Weights of a small mixture-of-experts language model, trained from scratch on English Wikipedia.
Size: width 128, vocabulary 1359.
Experts: 64 experts in each of 11 layers, 128 GELU neurons an expert, a shared expert of 128 neurons.
Training: 303M tokens, 4630 steps.
Below are experts of layer 8 (counted from 0) of a mixture-of-experts language model. Rows are named router (the router's row for the expert), up (a neuron's input weights, with its number), down (a neuron's output weights, with its number) and show model dimensions 96-127. Each number is 128 + 32 x the weight over its row's rms, rounded and kept within 0 to 255. Numbers have three digits each.
After each expert's rows: a language model's description of what the expert responds to; "gets" lists some tokens that make up at least twice as much of what it gets as of all text. This comes from a sample of Wikipedia text that the model never trained on. Tokens count by the router's weight.

# expert 15
router:145090142104121131138134141180098154149120176198189091089126113109178167112089097126127136128107
up0:127120177141176108122081150195145149171202165128134109131143112142207138163163113119102134137145
down0:165177133125150197163194135074077140112079080108136120150124128069093199116084097143155136161116
up1:137080161138160095128072128156144141133116149216154105129126043123129166102110076095085132165124
down1:087136078141066188119150214139080155097165121095157204145144109167154127148151107119158134110106
up2:197100120111162123081131092144024117088170166132176150117160134130120122115192114141157091133081
down2:126081104108163092108133074079144160186115147122121103115122139193150145100133111085143139145157
up3:202130111143180113101164166151036161155117122121169107139127151077179164104038102111087147140129
down3:157068125120110112123138125096121189125131057136183110119118127171106115179187170134142156119141
up4:131173167076128200186147139160070081161107106118145148140157155111154092101133207146098115115135
down4:134207168134110147143155112117147098147134107165154201134123138150104175128141156186102122077118
up5:127106134064149146148118134122162127129103131159170108109076148117195140136084107148090114119131
down5:133137098154143139111143106117086122088133131126047155127196167149102128120176102135153114133103
up6:116122115151149188143108148174101131098130154161160108101094150130162143162161111086134105155079
down6:074086097166117140090129060057087119196144143151062161154170133069142136119128155130113153137113
up7:167117093169155111103091193148126170093095130147104167102131075106105186162172143150092141135175
down7:087138160115139175175143134169121136124131162084130131083102134129107117146165118100105118109100
up8:156118139110197094132184123147143113081116093134164178047141091182083139127102113141128082162108
down8:058130126132063104123127117135095147161134171172094101133119142158144142126112124113072131125181
What it handles: Last pieces of personal names, places and institutions, often in tables and addresses, such as -a in Nadvirna, -rid, -ment, Street.
gets: "a", "o", "ia", "y", "ation", "e"

# expert 25
router:140107120077174147130168111149142178147129126120151137120122175090162153112102136135109149080123
up0:165114114166166112142107140111140137138142171098136069108202157178121130152179156118115125101106
down0:113143126111143158184168121098081110098078147092150089116103117127169220131051104186163150151150
up1:166129070166164132124122119116166160140086110160071145139180112131118158088107069124079128145087
down1:147114094123131145148112218115164106097125127132103151164138182150141136123171135090115091179128
up2:169070100126124156107150130133128102134183191127181162100206143140098113125165156079139163100104
down2:155120135147121100113102154143101152140101106124176133128098148138115195151141170085154155133107
up3:151108119110137160107197133156138174134074124150152159112152154137198142175090154134106112119100
down3:137140128076130114166139118117157133106084120108126092129090059097137122152144120148135130069186
up4:126107121126178219173134095108092163139135124132126160187137117129137098086108146111158110112140
down4:136147133115102150196187155099136112129134159132122157144104120159147154130148153085113151099137
up5:181122104084144117103135082137108158132119110168109123101095139122225171135089138157117074090118
down5:113156076175102124149192127103089112184166139072096084100188140197089126094153112094132090106151
up6:091155135068165154153151118102100098136109150162116099210142132162176123146144136121140115154151
down6:076129106105132093118112108090131116190063133139161129072097109126080118109152168091136129153126
up7:204092084151131076098135130156154154139128103140111138150112090158134162099153110080165139192148
down7:149136149084129154174133155155123158184115207071092182094126114109060163140216100124122099129111
up8:171128082125139081079134129163127137100162094137143129081146081139164180096094153093141121133095
down8:133057134104195119125165123150070134149115151182092070186133077176086133151130117110128096112131
What it handles: Short letter fragments inside proper names and foreign words, often after S or Al, like S-un-ni, I-s-raeli, N-ig-erian.
gets: "a", "u", "e", "i", "m", "ra"

# expert 5
router:137089107118133125099181147187117159178139116158143100123195130093143136131094127063138090120114
up0:109058099160101136135109141185116179154180170104060095118151126182102106131125168113150143089155
down0:141145123135128215129113094118126098100095135111093113196092088093134119176093125112167142209141
up1:168092160121137069107121125103127186140083105146080167113144117141118154118133091113093132117088
down1:173169126130074123151121180094125107057192139129142187199105135146167128159148138119111076100082
up2:176059109126131098130191126124050107122119108129194100121193150152108092122160130055164127109075
down2:136179121143183114124095121089141132129043147140165148135132145161121105103092133126150142179123
up3:181111076153135120124168111067124162109153100114178198151119055115194185148105141147082104135100
down3:102131184104033109149142042213154202125074117104142100134098177132114147138103126135153154064129
up4:132106129144141164150102106125060182112159122122176141138180120104167096105093154126132119155133
down4:096088186071108167125149134111197106141075119172113172116101143184125136144114119142104212148131
up5:177109123081176142130110109117119137113094145152094138138073110123185069129088122138135131135157
down5:140156055191098171143114145111090045173163097094150084161099105139124080148139145142101137114132
up6:133152131057103173136133126092079134118103100118120108211142130162112163140132102078111134142103
down6:116137105160114142108116128139069104134127149118113166094083142113108093134142141133098148176117
up7:151122128166182128165110176119114141158103177125096088123216084118136121077176091141175118198104
down7:140170115119115189126114144164187128129123166097114138095085175115130137132176122113099108115109
up8:146134136135130108096120137122095151140194157182185141103160127143089202140118170093187093183109
down8:106075113163176136172164112149057141135139141157102116153108111135103137095095082136112090120156
What it handles: First piece of a longer word, mostly prefixes after a space, such as re, de, con, ex, dis in report, dealt, conditions.
gets: " re", " e", " de", " con", " o", " ar"

# expert 50
router:137095104082103209159125176133132166118127161149161112139120159098150169094085113141123109077128
up0:143102123148178131134036117188127116180149127102120082101143144156141104113156089139148076099157
down0:197103107111144167176115154143061079125101177155146149136103090095099150136128134120174152176169
up1:171103172132122100169078139102148152193121173151086059137113141098094138106088097105050103058106
down1:164106160082112181140120193089124167090164117190140189168076140160126168167162126102136115128077
up2:148081135111103104095181112162105169106189155061169145162161172107125078090148098075121126107098
down2:124144135114184090107098181081122131156094106155148150127122136136124162164121102065113128095085
up3:169111120121171116098140110101087180101125103104174165114100136144162119114066114131135148106070
down3:178089102053102121171167104132140176116081099148161101132116083132129150109141146108136066167204
up4:127121160109151126154086141122073059114153140113168190161162133135142132063091162113069116141114
down4:068212128056144150154149204132162116174101104165099155105110119141099129137131105202135111155182
up5:138083086120101165129144147141101134111101162126135147159129146122157159125062141170085128117117
down5:143155097143134156124162119126104094182165074084086124103148145143084116041147108056103105120123
up6:139132121093138196124140099154113107122087103124126116159121147089116106099116160128143127141125
down6:098114112173152148103157092113125099131231148155111109123133133136105146120131124104133144171166
up7:169132057162141130109095175139130171122144104126104148105123059139163164145147097087145105123176
down7:138153106109154182138132137131111103109101196086151157121122157143117100170174170082074107051097
up8:158160111116154147140139113122133116142146107125147156135129138210107182143086179087163098101119
down8:103106182119118094092190158142073144193107157133075100112150128148105129081121114142139067138130
What it handles: Letters h, H, th and wh beginning a word or syllable, such as schoolhouse, Henning, what, hit, Bharatiya.
gets: "h", " h", "i", " H", "th", "e"

# expert 14
router:181122158104133143124155153125156120122114155124222132093164180048158143113110133119100130145156
up0:161121099149140162142072125171136099143207126132120100132184113173165108093167123163215109148133
down0:126170158131167156160137134137120092130081144117063044139134081071126123140122148135158105161156
up1:151079183172131088187090123120176128175057139154101174131170152155110160072120117080066082121102
down1:194185081125094200159157175138138157072156133122149144135122091139129121131165124102127054147120
up2:165048139087120144136181104144147135112137165103207134143184108167085112102104106116204099081085
down2:114123128162099168133103180141164185131135115126179107137129133169158111128110126103106138183101
up3:158122083111141118123150096121090112099145141159091123144147152141171163143125092075134089138183
down3:079123107122029145173183113104153123119045059134144107107105071136159133197121098123132080084145
up4:172127145141209145133115054153081129133146099145109102115156131060130165143111171139126076126175
down4:149137139119096106171196197141124130115105134083116163111120107154129150147139115134132161113153
up5:149155108121119162140191100164115143081113136114155122081096156125129191183109122132098138134087
down5:165152072149108137127159155110092087144147104089059107121153184141123097118120090102080208139053
up6:177157176115136165173113156126124100105108135104134063102188164104156085188145115065130106172157
down6:087166137075107164170145156164140115128153105172147131101139092130093154150145127113094124116107
up7:167103070165113127104128115109161145089099139154149101126163065074140150091126106107136109153196
down7:112115083140132161186123123131087067143144154141156105074083142166071143176177085144115154116118
up8:178177088124167131126140135128087120075103106146170115105114122102174166124073135134139067186103
down8:097098082123124099138136176131140180135164126163108117162090137114119160122134129121141181115167
What it handles: Capital letters inside abbreviations, codes and country or team codes in tables, such as HDMS, KST, KO, AZE.
gets: "A", "C", "S", "R", "E", "T"

# expert 30
router:171110093073141118127152139136129162154105199182190121127146130101180157078117129109143097102148
up0:151099111169149102108083137175156123152182181133149075089164121118113066099097146097141054136179
down0:148132124121129198181150117134075084135061149077138167141162113132121188136104096175146166185166
up1:215124123191170145170077162121155174188144073147103164097116081121152166116081088136127142115097
down1:136135160109077122188187167109139112058152142129196138116112085131114115150221151101131111100144
up2:134063147130111109125173119168143156092140153146168176122169126060068110057125140077165153097101
down2:157140136142179092152097183093105167144116125118159126078115166131183125164115131141162171147146
up3:175054118151189144147136127119071133137135098109094135102135146116197115106130124139095165127107
down3:168123146124099098183113159106123159140116086152182096116144108119111171195136114089148018109175
up4:160124104071168145209093144157136117101152132107155093150081160111155130121106197084134082138130
down4:138121143119137151137176149162155117145118104139080182098107098162085155135104157160085158125095
up5:110142142123140164112146120124106147145109131110155158127136179085116145203075134202132121138113
down5:124153097135135128177101093107093109155172083076138098087144128142096090135172138092124136165074
up6:135106153119134166154153082096181110065062152160128130148079123122131089159153141135165135137108
down6:118141060129095114117177120095091071174156150177086171079126150092109139120093130092154111120145
up7:161132099185161109136125188139183170142049157126129135161177062156117177077147133132128150136162
down7:157199164140163167148162113115111122118112205105125144098114118096075088209160133070108130122104
up8:148158090136152110147115125109154135138095098143171139119123117165172154116115095095120071187049
down8:101097138148105104148109165129099133153135165154066085187096129121129099097157122147131108093139
What it handles: Digits, spaces and capitals that open table cells, list items or numbers, such as 29% in vote tables and Candidiasis in lists.
gets: " ", "1", "2", "3", " B", " ch"

# expert 9
router:131105145119124113154129130121099157175094159178157146109134149122151148071077100131145094147135
up0:125168147152174092101140149108132158160146135157095130098169138130108112138143080129105113094147
down0:100131161124122208087133175112078077104116135122077159181130127122141177127144105134122144162153
up1:147074162132143071128097172136140159142062134135105088103097145175105161060091063121108131169109
down1:154154099140071138139125186136147177072151092098133201183124083094160105147179138117102141185112
up2:177099129144115086154142087165068126086144203120176113073184190131140103127145122109202093130089
down2:176105117135122180123039137113102115178110111133088141092085141154132160174159152048121140167137
up3:173145119084156097129111157152110129119075151101172113122147161067122122133064152156102158133129
down3:088090183128058131141165103127163162111059129145107140139107167157101142156161108101134083101169
up4:133141173146175133196136106128053069133154091116133131126144130167174079102125162121119093089135
down4:137134202095077107131177139147128102134138165125070129177070066127134178149098133128102183167084
up5:099192129123146140152167106172083187134087166126120147152118181127193138157066151114128133136166
down5:119168038174101154169103149133076092158168100094108126187102109151136098109127114052113165097127
up6:121173135110151115125172108143123112153083119141094086127139152167104091173131135109073068131151
down6:095121136144063111110101119104115165183102117143119147110114116116112094108119136179112142129134
up7:199094105204122086120111118138139148111105115132095122109136059154073153125114116100168148123148
down7:079171174122125175148097113085123096156122169102104093093106165169116151162141155171086139136070
up8:161156131105136163121187092134126085119074102112133198129148101153144095147099159085152088164089
down8:055102126192123106110129176128106161158193118124056124135146149154098118111126162183138172136162
What it handles: Word-final pieces of nationality adjectives, country and city names, such as -ian in Estonian, -ese, -ish, -ada in Canada.
gets: "ian", "an", "ia", "a", "land", "ic"

# expert 43
router:156116069133150170138165116149113176169110165131165065130148130090137129120119178150090125121090
up0:104105040140135126119124129159155118135186157114120155149138116145139093092148150124143121123157
down0:213135147132126186147143127138082078073084128096104136165098084121108143187117108116152153159085
up1:194076155180147107204053119124092137179144128166099153150147122158126200126058119126083141112090
down1:167157080112066146158145199121144089099156118134145192158129106212166126086168144093108114145109
up2:127079092137142172119151110149098120062139097174219123147105155133125045060118147050157160097127
down2:117156128115104135149144148093172109163152103151162162079145136204161139137130097109140155064095
up3:156115059158163185136170117135125175130139090093147132126132119089178150107110105114049177126092
down3:139044190127125128151124110138174164131093106124147116167097125139134164167136114169168084082167
up4:146161112121142126161148131147053114128156150140082169122113135070159106086118186117104070128125
down4:094080154102104118174153154107134115110122128190123156105095096147155192146127134153075133112115
up5:097084094090101120152152107129074142121083160145159132120114175119100128185109125155133166149157
down5:126152055141117127168128084146112097192104080144125104097162149123099102104207116096134097124082
up6:093122137113155175127121133120137159124101151103099111160096117127150098194106130125066132179116
down6:101141125153132143155109126118081052134165138145131173113100118123126112085176101103134127137121
up7:150101129179110099147114150130118177146083150134119135132138086099158194142112145088116130185157
down7:131189132107137215173106113119138123095121145083126120079108131108103111208136103163140128045065
up8:178158138145213128103166139149107142120107079134195147143194158108140152132132189109115102118102
down8:134096190129119138143143190150070117154197074166043106136108115152114128102085099125130132140089
What it handles: First pieces of words after an article, such as res-ource, pro-duction, h-undred, sup-, per-, ne-xt.
gets: " h", " pro", " res", " a", " le", " per"